python train.py --n_layer=14 --d_expert=64 --d_shared_expert=64 --balance_loss=0.000652 --vocab_size=4082 --attn_scale=0.242 --tie_embeddings=false --init_std_qkv=0.0503 --lr_head=0.0114 --warmup_steps=50 --seq_len=512
Below are experts of layer 5 (counted from 0) of a mixture-of-experts language model. Rows are named router (the router's row for the expert), gate (a neuron's input weights, with its number), up (a neuron's input weights, with its number) and show model dimensions 0-159. Each number is 200 + 20 x the weight over its row's rms, rounded and kept within 0 to 999.
Before each expert's rows: "gets" lists some tokens that make up at least twice as much of what it gets as of all text. This comes from a sample of Wikipedia text that the model never trained on. Tokens count by the router's weight.

# expert 22
gets: "a", "h", "ra", "o", " American", " La"
router,203,169,186,201,173,169,204,217,212,221,190,217,226,204,163,182,179,198,191,191,222,208,206,207,171,200,179,220,201,205,204,196,221,157,197,180,211,189,188,188,192,207,183,194,207,220,173,182,175,238,169,213,196,221,189,172,166,200,200,206,139,192,191,169,187,207,228,195,174,173,223,202,195,210,183,217,223,205,175,218,217,235,184,178,219,197,176,171,214,180,222,209,176,216,192,212,250,205,182,211,189,224,190,218,191,239,178,205,217,218,204,198,167,231,189,228,190,190,167,202,218,192,194,183,203,203,207,156,195,232,219,205,204,208,221,243,209,216,238,177,179,192,178,172,185,177,187,176,199,196,226,174,162,222,190,207,215,204,185,215
gate0,210,204,218,219,192,194,210,169,198,191,191,205,213,207,200,183,215,178,191,194,179,188,194,203,224,187,210,196,188,231,158,223,203,169,184,164,202,214,160,181,198,237,218,217,196,188,173,151,215,194,197,185,203,221,169,196,189,191,198,206,160,203,200,195,191,143,195,207,203,196,210,172,227,189,183,196,187,192,189,215,227,213,191,243,204,199,215,135,200,190,252,208,200,185,204,199,176,205,213,192,208,215,181,197,196,174,163,214,196,167,179,194,195,160,196,174,175,173,208,193,192,205,183,189,195,200,220,161,206,232,236,190,153,170,201,215,223,188,210,234,193,196,215,173,182,192,203,189,190,161,215,186,198,174,193,192,200,194,186,162
up0,209,208,176,172,172,203,202,188,203,214,221,189,219,200,180,203,215,196,210,179,202,217,203,168,198,173,202,233,187,207,223,220,227,193,181,179,215,195,173,192,237,210,194,207,218,191,214,229,232,230,167,197,228,183,219,194,216,188,197,186,231,222,187,143,195,211,223,207,194,237,190,178,239,193,185,193,220,163,207,211,208,202,215,182,185,166,215,203,200,204,213,212,204,175,204,216,187,205,222,185,181,222,213,191,194,209,228,187,234,225,193,250,167,163,208,219,201,204,179,198,140,179,169,189,206,174,169,190,235,189,197,181,200,164,209,184,207,186,151,212,172,171,188,196,190,221,208,206,193,193,173,165,195,208,225,187,218,201,201,194
gate1,215,163,201,204,209,198,163,156,215,215,186,218,228,146,203,212,189,230,195,226,172,201,144,223,238,205,202,188,200,196,223,201,185,184,173,198,227,149,177,162,201,208,229,196,231,224,196,232,230,185,191,187,205,236,221,201,210,188,206,176,209,193,188,207,179,181,224,197,180,172,213,192,198,199,172,208,173,181,184,215,218,213,201,189,223,216,193,189,193,213,222,179,190,207,218,210,173,216,202,207,163,209,201,189,205,203,186,184,192,201,217,212,192,190,220,208,197,237,195,174,190,183,226,197,161,203,198,190,193,185,176,209,190,180,182,219,158,206,221,200,207,204,216,183,188,216,210,180,179,160,202,190,175,231,189,155,237,196,215,174
up1,176,211,229,168,205,207,227,175,200,180,195,217,205,199,224,181,191,195,255,202,229,166,215,199,197,209,184,163,222,214,217,214,183,207,219,199,222,199,193,178,210,192,200,190,213,174,202,205,173,165,213,188,201,182,207,216,207,190,192,206,201,174,194,211,232,173,198,233,201,218,228,189,206,190,211,203,231,192,205,195,211,237,211,172,227,207,164,201,239,208,181,219,195,181,199,196,187,222,199,177,193,185,174,223,208,182,218,239,202,192,235,187,190,226,199,228,213,175,203,214,178,196,203,199,162,227,244,219,195,217,211,219,189,175,190,237,212,174,187,190,172,171,209,209,234,210,200,260,246,206,201,171,194,170,211,225,205,223,176,183
gate2,231,217,218,213,175,197,166,171,254,202,194,198,212,214,203,179,180,199,198,213,201,207,190,216,186,184,217,243,203,185,206,169,236,206,198,192,185,213,225,209,179,208,180,197,231,209,199,236,186,200,183,221,199,233,220,227,208,214,200,202,223,215,204,175,253,202,185,194,199,229,210,210,200,221,185,220,211,217,224,209,205,172,183,159,228,215,206,218,225,201,222,229,209,232,173,201,208,192,210,228,200,178,190,198,168,218,244,207,204,184,201,224,175,215,198,200,193,226,215,175,228,213,197,210,171,197,186,193,205,181,197,234,204,179,186,262,206,212,186,251,176,219,187,187,184,169,229,191,202,192,193,205,217,204,159,194,227,195,205,177
up2,196,225,177,211,227,183,229,191,211,199,192,253,206,205,229,198,201,176,221,200,212,160,225,225,241,231,187,194,169,232,193,194,209,215,175,196,227,196,228,219,204,188,199,213,204,204,212,194,193,219,231,240,182,174,196,208,179,191,245,167,167,184,207,206,230,200,217,225,201,193,149,211,204,200,209,199,193,228,170,203,220,207,219,175,213,192,188,218,213,199,216,217,171,181,169,149,210,180,218,188,215,156,187,224,184,181,226,183,189,183,207,178,172,206,201,170,218,192,207,194,196,231,159,217,218,203,193,203,195,185,185,197,199,198,182,167,205,177,159,204,208,166,200,238,201,193,190,175,189,203,198,180,218,190,216,195,186,183,188,191
gate3,187,170,216,193,154,208,204,167,202,207,184,192,182,225,215,234,198,189,172,205,199,182,169,231,206,226,218,225,200,202,175,214,219,160,234,213,184,218,199,198,211,228,172,147,180,231,205,224,186,236,184,204,226,166,252,185,189,176,189,225,198,170,189,199,177,193,199,219,202,185,193,233,184,204,217,209,216,201,186,224,208,196,190,195,183,207,214,191,214,172,191,204,204,185,195,170,203,214,217,190,212,192,193,234,188,209,196,199,234,183,241,188,194,204,196,186,204,213,191,185,188,209,207,175,202,217,215,168,211,246,186,232,219,184,217,203,184,194,200,206,223,197,191,146,175,200,185,179,211,175,231,175,246,179,167,212,206,214,195,194
up3,209,208,186,193,211,179,222,216,208,190,189,236,206,212,167,189,208,181,181,189,241,183,238,228,203,205,218,217,207,193,197,173,193,206,228,201,218,198,202,173,231,190,197,201,216,218,194,232,180,216,192,224,183,177,211,185,162,186,186,205,200,244,178,198,220,225,214,204,189,194,221,182,198,203,230,211,202,222,188,202,219,167,217,213,179,225,214,249,202,210,167,154,209,258,200,185,230,178,156,202,184,215,232,228,224,229,202,212,177,201,195,208,182,217,217,200,214,188,175,181,227,243,221,183,201,184,215,203,204,219,191,184,193,205,194,189,195,226,198,179,198,262,178,210,220,193,209,217,236,203,191,240,212,180,194,196,214,198,194,206
gate4,198,182,184,196,183,213,200,200,177,198,208,191,183,191,168,217,209,220,222,191,189,204,193,186,196,166,169,231,230,206,228,183,177,198,202,216,222,196,222,181,213,197,206,195,191,182,213,195,178,223,228,204,231,202,207,189,207,187,191,217,170,199,207,156,197,217,204,205,203,197,219,197,200,202,183,238,190,191,178,232,213,201,209,225,195,239,181,177,172,194,165,182,164,218,211,188,170,195,209,217,186,230,216,228,203,147,187,170,211,207,191,242,191,207,211,206,210,232,183,181,193,179,195,216,225,214,228,199,201,158,226,202,194,220,200,242,227,202,219,182,164,208,184,163,197,227,239,188,169,189,213,168,185,206,248,212,207,201,240,167
up4,199,156,204,169,201,207,170,185,214,213,212,213,205,208,246,201,205,229,232,224,203,213,146,171,200,216,190,205,204,192,185,167,198,210,173,191,172,205,210,192,205,190,229,231,219,186,209,162,227,181,188,214,184,211,212,221,178,224,194,191,208,169,184,208,203,216,169,163,187,223,187,208,204,205,225,184,200,202,198,169,199,176,197,233,191,211,211,185,222,209,175,170,188,222,189,202,195,245,199,231,185,203,194,174,219,211,198,207,185,220,220,170,235,215,197,226,193,195,229,213,215,184,216,236,188,187,177,180,217,219,169,224,185,218,171,241,207,243,213,225,206,189,195,201,210,186,190,186,242,177,199,196,221,174,193,198,183,202,223,242
gate5,212,226,204,185,179,167,227,178,207,184,212,239,224,193,171,217,217,172,189,207,209,185,231,212,176,178,164,189,177,205,186,184,182,207,181,157,183,192,218,208,185,212,208,209,175,204,170,226,203,165,198,201,208,210,166,187,187,209,208,193,196,224,188,222,210,161,247,202,181,210,209,188,204,221,181,248,213,203,176,222,210,223,219,173,243,162,203,187,218,229,171,186,195,217,214,179,177,192,168,191,228,220,191,198,208,201,200,201,172,186,192,221,215,185,181,256,180,202,195,202,206,169,189,189,188,174,185,234,233,224,213,203,212,175,177,226,202,201,184,197,201,181,210,149,210,210,173,202,205,197,207,184,213,200,229,212,211,199,200,173
up5,191,195,198,205,217,194,194,180,192,189,230,186,206,184,166,179,189,225,185,201,204,160,197,197,235,178,226,187,219,210,204,192,206,174,171,200,186,186,226,212,185,191,192,237,188,177,202,183,174,189,216,224,219,239,172,217,201,203,200,228,189,208,229,171,190,197,255,190,203,207,175,187,213,190,155,225,178,183,210,228,206,176,215,177,157,214,182,203,174,235,219,220,208,188,200,206,209,209,204,236,205,208,212,210,210,198,240,193,223,198,202,218,252,216,236,176,208,225,195,181,164,175,216,205,169,206,197,228,189,170,190,177,194,182,223,146,184,198,196,211,189,195,168,231,194,199,191,212,187,184,178,200,206,190,196,169,188,231,190,217
gate6,185,171,225,212,212,211,197,160,244,182,183,232,211,179,173,188,206,198,201,182,217,190,204,216,222,191,211,201,189,149,230,183,227,192,212,197,184,182,259,189,197,232,214,211,194,210,207,191,186,194,163,211,206,187,178,194,215,218,189,213,194,205,185,175,202,203,189,227,211,188,174,198,221,231,227,230,199,160,231,183,188,228,225,227,199,198,168,164,209,214,223,218,192,206,169,212,191,190,258,237,190,202,189,200,174,186,181,206,197,186,183,206,192,204,174,201,213,192,196,178,209,213,229,169,191,225,193,174,206,220,199,203,175,209,234,231,197,181,201,172,201,227,191,211,202,194,185,159,228,241,218,180,205,182,190,194,221,187,197,180
up6,195,204,208,138,195,170,185,207,193,229,162,187,206,208,204,232,192,231,203,214,165,180,179,193,185,200,215,194,206,209,203,239,196,199,211,191,187,182,162,207,176,226,223,241,195,208,210,206,206,209,173,171,196,199,183,200,195,210,216,179,228,186,200,225,195,193,198,229,214,235,217,220,230,213,256,204,171,193,170,207,186,177,170,223,177,195,215,215,197,217,180,185,219,198,188,206,192,191,203,188,165,183,197,235,241,209,158,177,192,178,182,202,194,196,184,224,185,218,197,239,203,179,188,213,239,154,186,184,201,194,185,205,185,206,171,203,189,203,181,250,195,191,196,204,184,205,165,217,174,183,205,193,203,196,198,202,229,203,239,212
gate7,200,220,200,202,223,187,203,190,218,211,189,198,191,173,202,184,187,190,227,195,207,206,178,206,210,186,194,229,215,199,171,209,225,202,182,189,227,175,200,219,212,211,182,217,204,168,209,213,249,177,185,239,195,176,200,220,180,186,188,193,207,194,181,212,214,188,216,184,201,221,185,203,181,206,208,211,184,259,200,207,186,225,210,244,211,222,187,199,182,159,202,190,182,210,213,185,191,234,183,208,191,211,182,194,189,176,210,195,175,202,197,205,183,210,185,174,168,200,190,221,208,225,189,188,181,204,195,138,180,215,195,178,189,185,163,202,194,248,217,192,167,215,190,206,193,209,202,152,213,245,205,204,158,238,235,243,157,200,201,235
up7,222,200,260,203,216,178,197,193,222,204,206,232,205,217,181,165,208,183,179,202,240,219,192,225,220,234,205,221,192,164,205,197,208,181,211,219,211,218,198,182,186,201,225,174,228,226,224,238,212,209,197,237,161,205,201,190,198,207,193,215,210,246,190,181,192,215,197,202,199,232,226,178,238,209,194,230,192,195,207,209,225,191,217,205,230,199,182,204,223,196,211,183,196,206,177,226,184,159,206,219,216,208,170,186,188,203,212,183,220,195,193,205,212,209,226,214,219,182,212,221,207,202,211,199,183,237,204,211,247,216,209,228,214,172,175,186,207,171,182,188,171,177,201,175,202,223,173,193,206,172,216,238,191,184,237,181,201,217,160,175
gate8,205,191,204,206,192,212,177,202,255,184,201,160,241,218,219,193,192,173,185,196,187,195,196,202,194,203,246,210,219,213,220,224,178,247,196,187,203,174,197,186,213,195,169,212,201,191,205,189,207,226,205,196,213,235,202,205,214,197,168,177,185,198,245,183,220,234,202,204,212,227,194,217,219,173,149,216,214,223,199,211,182,218,211,194,207,207,186,176,193,255,163,214,208,209,165,218,185,210,169,221,199,168,224,201,220,210,241,192,208,201,192,170,183,202,184,231,233,217,235,220,208,216,213,189,207,200,191,190,211,221,233,207,228,227,205,182,183,208,190,208,225,205,176,207,208,218,242,200,193,217,213,217,194,201,182,194,229,192,173,167
up8,235,197,213,211,201,184,222,192,198,232,196,224,182,224,218,190,207,190,185,187,153,188,200,193,198,240,209,213,189,217,197,187,194,255,216,211,187,221,189,180,155,216,227,210,184,154,188,188,214,181,219,159,205,160,188,182,202,203,243,203,168,203,202,226,214,170,199,179,188,198,196,203,180,239,217,170,240,179,200,190,200,192,210,220,186,212,188,185,178,205,218,170,193,169,189,190,203,170,209,190,238,194,180,189,203,205,198,179,202,226,229,211,196,214,224,208,176,227,216,197,182,230,212,240,235,209,240,171,207,162,196,222,178,207,218,212,188,230,190,189,187,228,205,209,238,172,208,203,205,214,195,204,193,201,225,200,187,188,203,180
gate9,189,214,185,209,183,216,206,214,159,166,212,166,211,197,216,217,177,237,192,218,200,181,186,239,214,204,184,237,209,200,200,218,237,189,222,214,173,237,183,194,209,214,207,197,229,228,223,209,243,234,195,196,182,210,221,183,188,169,190,192,202,176,160,234,201,198,190,189,197,209,219,183,242,184,182,194,191,213,206,161,202,191,208,166,171,225,207,190,206,210,207,192,217,186,197,179,161,203,160,213,190,217,184,217,207,185,199,195,207,180,204,211,220,183,193,198,213,180,183,187,210,214,239,207,208,213,207,212,205,187,208,202,216,211,237,206,180,182,201,184,175,214,213,195,185,171,188,202,159,226,180,181,165,280,173,189,199,199,187,202
up9,235,211,202,194,201,191,216,200,192,259,193,211,181,222,196,203,227,191,196,151,178,200,191,213,211,229,196,217,198,195,194,211,258,199,209,181,179,170,198,200,175,213,233,209,195,229,224,219,195,162,187,180,187,172,173,194,200,218,197,171,215,168,216,191,209,200,178,201,203,191,229,199,204,139,177,194,173,177,202,171,206,182,180,199,225,202,203,227,216,215,217,228,187,192,188,205,183,187,194,221,169,191,215,199,224,163,222,174,199,200,219,195,216,168,190,192,160,193,213,223,221,191,204,200,177,212,191,200,177,208,214,174,233,220,178,179,219,214,218,189,236,203,169,224,190,178,205,207,207,172,200,172,203,238,213,171,230,206,207,178
gate10,247,172,171,235,171,186,235,182,259,222,189,183,227,217,213,197,177,188,171,211,184,215,162,210,193,195,190,202,197,185,201,215,189,206,194,188,215,220,203,167,198,169,200,240,181,175,214,227,223,209,202,213,216,209,174,209,180,204,213,186,168,218,212,177,194,190,203,162,220,209,182,205,220,217,218,206,208,193,182,170,180,210,197,205,184,193,199,215,203,201,191,182,190,180,224,222,210,194,206,209,216,208,215,197,176,192,205,187,182,229,170,200,216,189,185,192,204,191,197,226,225,182,191,211,191,208,195,179,219,213,214,203,177,190,191,195,187,195,201,186,165,191,178,201,249,186,237,190,189,181,244,151,175,185,187,262,182,231,174,234
up10,222,201,201,176,185,213,202,222,182,218,193,182,201,179,218,212,188,225,176,176,184,196,154,182,181,208,218,212,196,167,210,194,212,227,201,198,206,223,164,226,234,196,222,205,176,186,200,224,211,159,213,188,191,201,189,199,191,188,222,210,197,206,200,186,201,220,202,193,173,239,205,197,236,178,211,202,229,256,179,168,181,222,191,213,202,146,210,169,205,218,221,199,181,226,176,231,203,187,188,207,217,250,192,209,173,201,216,186,190,199,229,198,187,181,199,200,169,172,208,174,213,202,187,182,183,173,188,197,239,226,197,220,245,179,214,162,189,219,208,183,198,219,200,243,179,216,201,225,199,223,219,203,201,184,195,231,229,185,194,216
gate11,224,155,192,228,173,194,236,193,226,190,177,179,204,211,166,186,162,176,258,194,195,205,179,194,178,227,218,203,245,231,178,215,180,173,211,211,168,186,175,186,208,199,196,232,220,228,200,190,199,240,176,181,202,197,180,224,203,179,217,236,181,204,251,216,197,209,195,204,212,182,188,208,188,248,191,194,178,210,210,211,185,206,192,221,214,206,212,214,211,193,190,231,210,178,198,196,208,194,228,223,198,193,187,182,185,213,184,149,165,196,199,191,201,219,197,209,196,196,185,204,207,209,152,212,191,211,191,194,198,202,205,203,163,214,202,171,206,201,228,228,180,187,178,195,184,204,218,207,206,229,193,179,180,145,176,221,185,193,210,192
up11,173,229,208,221,215,204,188,213,215,216,202,164,217,195,218,221,231,212,144,187,215,241,174,183,196,209,205,210,195,208,204,186,227,202,199,179,204,204,224,223,210,193,207,220,205,180,204,223,214,198,204,221,186,158,218,198,190,197,218,182,246,208,212,215,239,204,228,168,202,217,230,200,204,158,219,204,211,190,210,211,227,196,249,185,224,191,196,189,210,219,167,171,200,190,168,204,189,210,185,205,179,226,227,200,216,183,240,200,222,173,193,200,184,255,181,204,186,215,221,190,221,183,216,193,192,174,183,206,218,203,181,185,201,213,182,224,212,194,230,207,178,188,221,233,219,197,196,211,247,176,252,206,208,176,225,207,196,210,200,178
gate12,191,200,215,178,209,183,184,202,198,171,205,210,226,217,218,183,159,208,188,203,223,202,189,185,195,205,198,219,217,203,230,257,210,195,195,224,211,211,193,182,185,209,164,209,190,192,200,203,232,220,216,223,238,235,231,158,208,211,190,221,172,207,209,206,218,217,193,191,232,184,172,228,184,228,181,212,213,191,195,180,184,199,214,182,183,203,220,216,177,240,181,183,195,223,218,224,224,177,227,207,201,216,188,186,181,216,210,194,242,177,181,215,173,162,195,177,178,224,192,180,175,240,213,186,209,204,169,217,160,201,205,179,198,211,210,219,176,215,228,209,220,206,171,206,183,174,189,182,195,202,236,209,225,179,210,170,217,211,159,234
up12,213,201,183,227,202,179,183,222,191,150,226,180,177,209,190,188,191,167,180,224,211,136,160,237,192,220,185,206,170,207,210,198,190,244,214,229,213,181,212,207,199,178,180,187,221,217,219,205,222,238,216,236,212,188,201,170,171,206,197,184,210,167,178,180,199,208,201,202,186,189,214,191,207,208,202,238,215,182,175,214,197,193,194,219,185,187,164,225,181,197,224,208,196,164,173,206,201,169,188,204,183,205,222,224,183,179,165,217,179,187,214,223,203,175,235,171,209,201,169,193,220,211,234,198,176,216,196,196,193,202,197,220,234,222,220,216,200,198,190,200,177,202,194,202,154,201,189,189,185,201,158,219,215,218,194,188,226,214,196,214
gate13,223,198,200,235,219,192,230,203,211,178,218,191,163,156,206,213,173,161,200,228,218,201,180,201,184,207,164,229,207,222,181,188,211,197,212,219,209,183,208,198,206,201,189,197,207,194,185,153,181,196,163,220,198,166,211,207,245,201,187,199,192,214,182,196,172,197,191,210,188,191,224,182,229,178,204,195,190,218,164,192,194,213,173,198,178,158,220,160,206,192,172,202,203,218,161,205,191,182,181,218,178,243,186,192,164,222,197,202,198,210,212,205,164,215,210,202,183,183,172,215,229,179,180,188,203,190,193,205,157,186,184,210,202,193,222,230,208,218,224,214,209,196,217,173,188,215,190,157,179,204,184,155,173,178,238,213,206,197,222,222
up13,209,188,203,195,190,179,181,192,218,194,195,202,229,210,193,209,196,164,175,195,221,188,196,215,209,177,215,195,157,173,182,206,170,194,235,202,214,214,157,261,232,214,198,193,210,237,212,201,200,213,205,199,200,197,206,204,203,183,187,203,196,200,181,221,181,236,211,207,214,181,223,220,200,216,219,178,191,193,227,225,194,190,187,166,184,239,185,239,188,182,188,199,164,224,240,164,224,191,163,189,192,193,221,225,220,207,193,199,193,191,191,193,197,184,189,191,224,165,200,206,213,195,229,212,205,215,194,206,158,236,206,210,186,163,211,217,163,164,189,183,215,165,213,178,201,219,191,218,208,213,218,210,219,218,227,153,197,158,210,169
gate14,190,195,187,186,193,185,184,167,206,173,177,203,226,192,180,182,224,186,170,182,186,199,195,190,204,202,198,210,214,216,197,207,189,228,183,231,214,194,225,223,213,202,201,208,195,201,220,198,169,151,186,211,200,195,180,185,157,194,202,202,189,202,232,166,209,189,181,197,189,194,204,196,202,204,167,192,216,172,253,196,155,220,155,219,218,243,152,189,205,190,162,168,221,158,167,226,200,210,221,191,216,180,193,225,213,211,200,183,200,202,226,183,228,198,206,189,178,165,209,186,207,224,228,201,196,204,212,223,211,193,165,197,208,210,216,194,188,213,189,230,195,198,201,237,174,227,201,182,165,209,200,201,196,196,198,260,210,162,197,218
up14,163,226,186,152,196,173,200,192,195,189,197,179,209,181,208,207,220,233,191,208,205,184,160,212,214,187,229,200,186,210,195,161,218,201,223,189,167,202,163,194,189,225,176,186,176,216,181,218,201,234,188,225,214,201,173,176,181,191,193,191,211,169,187,160,189,197,217,201,203,162,204,216,245,152,174,233,226,175,192,190,209,199,208,190,185,161,238,216,209,199,211,186,227,207,200,203,202,212,166,184,171,230,234,218,219,186,203,203,215,180,214,181,182,177,212,194,216,175,199,211,163,201,199,164,184,215,213,187,194,215,220,199,174,187,223,230,229,213,233,181,234,206,191,206,216,220,208,182,219,192,192,189,220,214,179,194,196,198,226,225
gate15,194,183,193,203,234,175,201,201,247,184,208,229,214,213,222,173,187,212,155,194,194,170,187,212,179,167,212,174,205,180,194,255,207,198,217,177,220,193,216,175,200,216,182,199,211,231,203,189,223,212,168,218,204,174,197,234,201,203,176,202,215,180,195,198,209,223,173,167,198,206,188,188,228,200,216,173,200,232,206,202,163,209,217,196,201,195,175,212,236,217,198,223,183,191,152,211,184,228,216,227,224,222,234,191,224,197,212,206,216,173,200,187,186,226,190,178,217,195,203,234,187,208,173,204,208,180,212,174,214,183,184,235,172,235,161,224,189,213,201,199,171,207,185,232,192,178,207,199,188,187,168,203,161,221,183,207,202,182,180,180
up15,192,206,197,223,217,222,186,214,172,196,193,155,212,200,185,189,191,194,203,218,220,219,184,193,198,172,172,167,210,200,186,165,207,207,231,183,186,194,221,177,190,222,192,180,191,234,203,216,219,173,202,231,187,209,211,219,179,175,205,222,185,207,186,182,217,193,215,195,210,209,206,213,145,203,239,218,219,180,209,165,211,197,189,173,168,213,198,227,206,207,208,210,237,191,205,214,205,200,216,188,242,212,220,192,205,198,232,189,225,166,264,200,192,184,182,209,189,181,198,189,223,194,187,229,181,172,167,181,214,234,211,226,199,135,196,219,210,194,203,188,191,210,183,216,219,186,220,241,206,221,199,181,196,189,194,167,196,210,240,175
gate16,210,203,188,197,176,200,202,251,199,229,188,171,199,182,196,183,190,171,222,206,153,190,163,204,221,178,204,199,194,180,249,183,170,225,170,224,192,194,176,200,183,208,175,141,194,205,184,218,223,163,169,240,193,216,201,205,200,249,186,202,183,215,191,198,212,187,177,191,216,210,183,193,202,212,240,195,200,191,182,173,196,186,179,177,217,218,212,215,189,227,210,174,199,210,212,191,213,182,226,219,185,240,195,238,192,176,207,218,201,213,205,228,190,195,182,199,184,206,202,161,192,194,177,186,199,222,210,173,192,234,218,212,198,191,196,220,221,218,221,184,210,201,208,225,174,198,167,165,188,209,225,217,174,189,181,189,184,196,243,199
up16,201,222,229,182,177,192,248,211,211,161,218,242,159,237,231,200,197,195,184,197,209,202,167,201,224,210,168,159,217,217,211,189,204,214,203,195,222,225,223,185,200,204,203,191,190,209,191,208,190,187,188,155,172,168,172,196,223,190,198,216,234,162,211,196,197,209,212,186,214,173,234,202,207,175,218,183,215,194,200,200,204,210,205,195,207,214,193,199,201,191,179,218,201,221,164,207,199,239,196,185,205,221,231,216,212,214,202,180,200,197,166,181,211,196,219,161,207,194,236,213,215,222,207,186,210,208,212,217,227,188,221,224,225,213,237,197,193,189,199,164,200,186,202,211,221,231,182,200,199,239,188,168,180,207,244,180,199,219,244,237
gate17,222,217,211,194,170,207,215,182,179,244,207,184,227,190,190,190,198,193,210,225,201,169,203,169,183,210,181,218,207,193,235,163,212,187,202,171,198,198,216,220,184,220,198,210,209,182,187,177,186,174,190,202,176,169,184,219,250,237,219,193,174,171,208,189,198,229,182,198,243,196,210,199,243,208,160,206,203,210,210,168,197,194,204,216,188,224,196,180,221,190,167,190,215,213,209,188,203,169,215,194,196,228,197,215,180,197,204,209,225,217,183,195,177,204,202,200,227,197,167,225,189,178,205,179,195,199,268,273,213,214,222,197,187,187,211,180,224,198,206,224,209,198,155,197,207,212,198,201,200,198,210,167,194,181,209,172,195,204,183,174
up17,183,218,179,202,161,218,194,214,198,209,204,186,203,198,218,204,191,203,191,223,187,206,182,177,171,178,199,170,174,209,210,192,176,202,174,204,188,178,206,243,215,193,202,232,176,204,178,168,203,182,229,216,194,211,202,197,185,184,201,212,194,197,237,213,156,213,185,160,184,189,190,221,173,230,168,201,178,207,210,214,205,162,223,183,170,182,197,206,202,191,200,219,191,205,194,183,261,222,228,214,163,208,197,196,194,212,188,174,216,212,197,193,197,189,205,214,225,173,177,202,174,213,185,196,238,206,178,198,200,237,240,152,176,184,197,188,194,210,170,202,192,234,176,202,192,169,213,222,190,188,196,190,196,238,203,209,189,183,265,224
gate18,224,206,226,198,203,165,249,219,203,190,235,170,231,183,218,217,202,198,216,197,177,212,199,205,179,177,184,191,164,180,184,204,217,199,194,205,222,225,223,211,205,184,201,213,218,186,218,206,205,199,193,224,218,211,176,197,161,222,231,204,212,209,177,191,229,206,216,200,165,196,209,192,170,192,201,189,195,186,214,183,208,193,205,211,172,235,212,157,168,181,155,176,158,196,197,226,245,215,170,188,199,211,172,243,219,192,164,215,204,202,203,180,221,205,213,204,219,196,189,246,202,179,206,213,204,194,189,208,204,244,218,178,183,194,196,196,217,216,250,170,172,237,188,200,213,188,216,213,188,166,226,200,206,220,221,203,202,224,202,219
up18,188,175,240,190,197,139,175,204,211,184,185,208,203,184,235,196,204,212,176,198,212,187,160,186,247,242,226,216,195,232,202,226,206,186,216,204,188,194,180,184,221,181,211,169,206,195,201,179,186,182,175,223,231,177,182,187,174,221,198,182,206,222,194,224,219,201,216,203,215,231,198,185,202,201,218,171,208,240,187,202,189,203,199,189,232,190,202,194,228,210,229,191,192,233,183,218,189,209,198,172,210,184,201,198,192,184,209,225,190,233,177,181,203,227,163,204,221,175,186,219,228,216,220,211,170,227,182,188,223,228,178,214,211,240,233,193,237,199,212,166,229,195,192,179,216,193,207,197,204,187,179,240,174,221,183,211,204,185,187,215
gate19,201,173,210,187,210,196,192,193,221,163,191,170,197,206,197,202,200,194,193,229,192,197,208,218,190,207,229,202,228,183,196,221,191,204,175,189,161,195,211,218,210,173,231,219,174,208,178,189,234,212,197,226,244,182,209,198,164,243,215,162,199,191,200,181,180,208,229,209,199,174,199,210,203,171,202,207,191,188,243,196,237,177,225,213,223,192,201,211,201,198,208,162,195,231,174,219,201,192,190,205,195,180,201,193,169,193,196,230,216,185,156,221,217,207,201,214,191,246,184,184,208,222,187,208,192,172,213,185,196,223,212,214,243,184,153,153,197,209,174,204,219,195,213,211,172,185,171,188,206,185,167,176,191,197,223,154,200,188,223,234
up19,207,194,190,175,220,208,177,215,177,203,223,224,229,212,221,208,193,171,179,219,216,191,189,227,172,214,186,189,228,190,200,205,204,184,213,211,235,251,177,166,209,191,199,216,197,184,220,190,204,237,205,196,187,182,198,174,189,213,238,200,221,198,197,227,192,236,203,227,175,184,218,220,173,187,200,144,200,197,204,195,193,183,198,201,205,219,189,208,220,196,172,199,205,198,187,215,209,177,197,198,193,195,196,224,245,198,193,193,218,199,206,214,205,181,211,176,192,185,250,173,173,182,191,189,223,163,167,151,207,187,213,251,228,230,170,192,205,174,174,216,183,196,164,218,205,196,191,203,157,192,164,196,235,198,211,194,182,195,229,224
gate20,198,176,174,211,235,225,186,154,194,243,187,218,195,156,183,198,220,187,218,218,186,202,201,224,197,195,159,184,219,171,222,212,216,188,162,189,203,197,193,203,237,194,213,183,186,188,180,176,190,173,170,209,186,189,189,204,213,221,218,176,191,170,164,216,200,177,202,185,182,177,190,205,187,202,197,214,194,206,218,232,225,191,217,186,188,203,199,245,244,196,163,200,214,192,199,204,211,189,202,194,208,205,172,202,158,206,211,172,199,230,216,188,190,173,238,199,184,224,212,191,195,224,194,212,198,183,201,235,163,192,223,177,179,220,194,223,182,214,206,203,182,213,243,177,221,176,164,208,186,223,200,196,227,168,178,187,196,166,208,163
up20,159,197,226,212,162,210,184,179,192,191,160,210,166,180,207,175,206,182,198,201,194,214,221,200,222,197,211,235,174,209,165,206,197,183,201,213,185,220,227,248,172,190,185,178,202,200,183,206,232,198,195,181,164,225,206,199,232,198,168,163,217,229,201,170,192,187,195,209,178,211,175,221,165,216,191,240,174,172,206,209,204,217,237,219,210,185,211,167,187,185,191,200,225,197,185,199,195,232,207,203,204,194,223,193,181,187,200,223,217,186,166,226,191,174,191,213,228,184,188,175,241,189,200,207,206,184,203,232,188,221,203,223,199,218,239,197,195,208,187,223,205,198,172,215,181,221,193,190,253,179,204,193,223,182,193,202,165,223,174,210
gate21,217,152,216,183,201,198,220,208,223,215,202,205,227,184,186,163,192,205,186,200,185,195,195,199,188,171,192,202,228,209,197,210,210,205,144,156,167,210,191,206,205,183,188,232,235,163,207,186,159,212,197,236,162,172,204,182,209,209,174,182,236,188,225,219,217,191,215,236,199,184,213,203,180,179,231,190,225,198,235,211,185,203,200,188,169,176,208,194,195,201,181,188,188,205,210,207,202,223,191,182,198,189,233,193,172,255,250,192,175,218,176,207,181,210,189,211,203,190,151,196,196,229,179,198,216,216,177,216,207,174,177,179,204,177,201,195,179,189,211,161,196,215,174,194,190,180,181,194,226,205,221,179,220,213,183,211,213,205,213,207
up21,221,241,202,192,220,171,192,227,207,169,184,207,197,160,225,197,197,209,207,222,246,256,202,184,221,184,262,242,180,243,198,183,177,196,213,225,210,204,212,216,201,169,197,199,193,210,149,215,198,189,201,202,205,200,178,191,205,189,202,175,196,229,186,226,242,212,216,222,219,224,214,184,196,207,196,194,171,194,190,208,207,168,224,219,222,195,174,196,220,182,182,197,207,188,213,162,174,231,239,202,220,176,202,195,182,200,195,209,199,199,219,167,217,221,241,184,210,215,222,181,246,184,223,206,239,192,214,179,185,219,188,199,218,214,200,185,206,210,183,222,224,183,191,212,205,200,198,210,190,157,198,193,211,208,193,201,181,193,204,200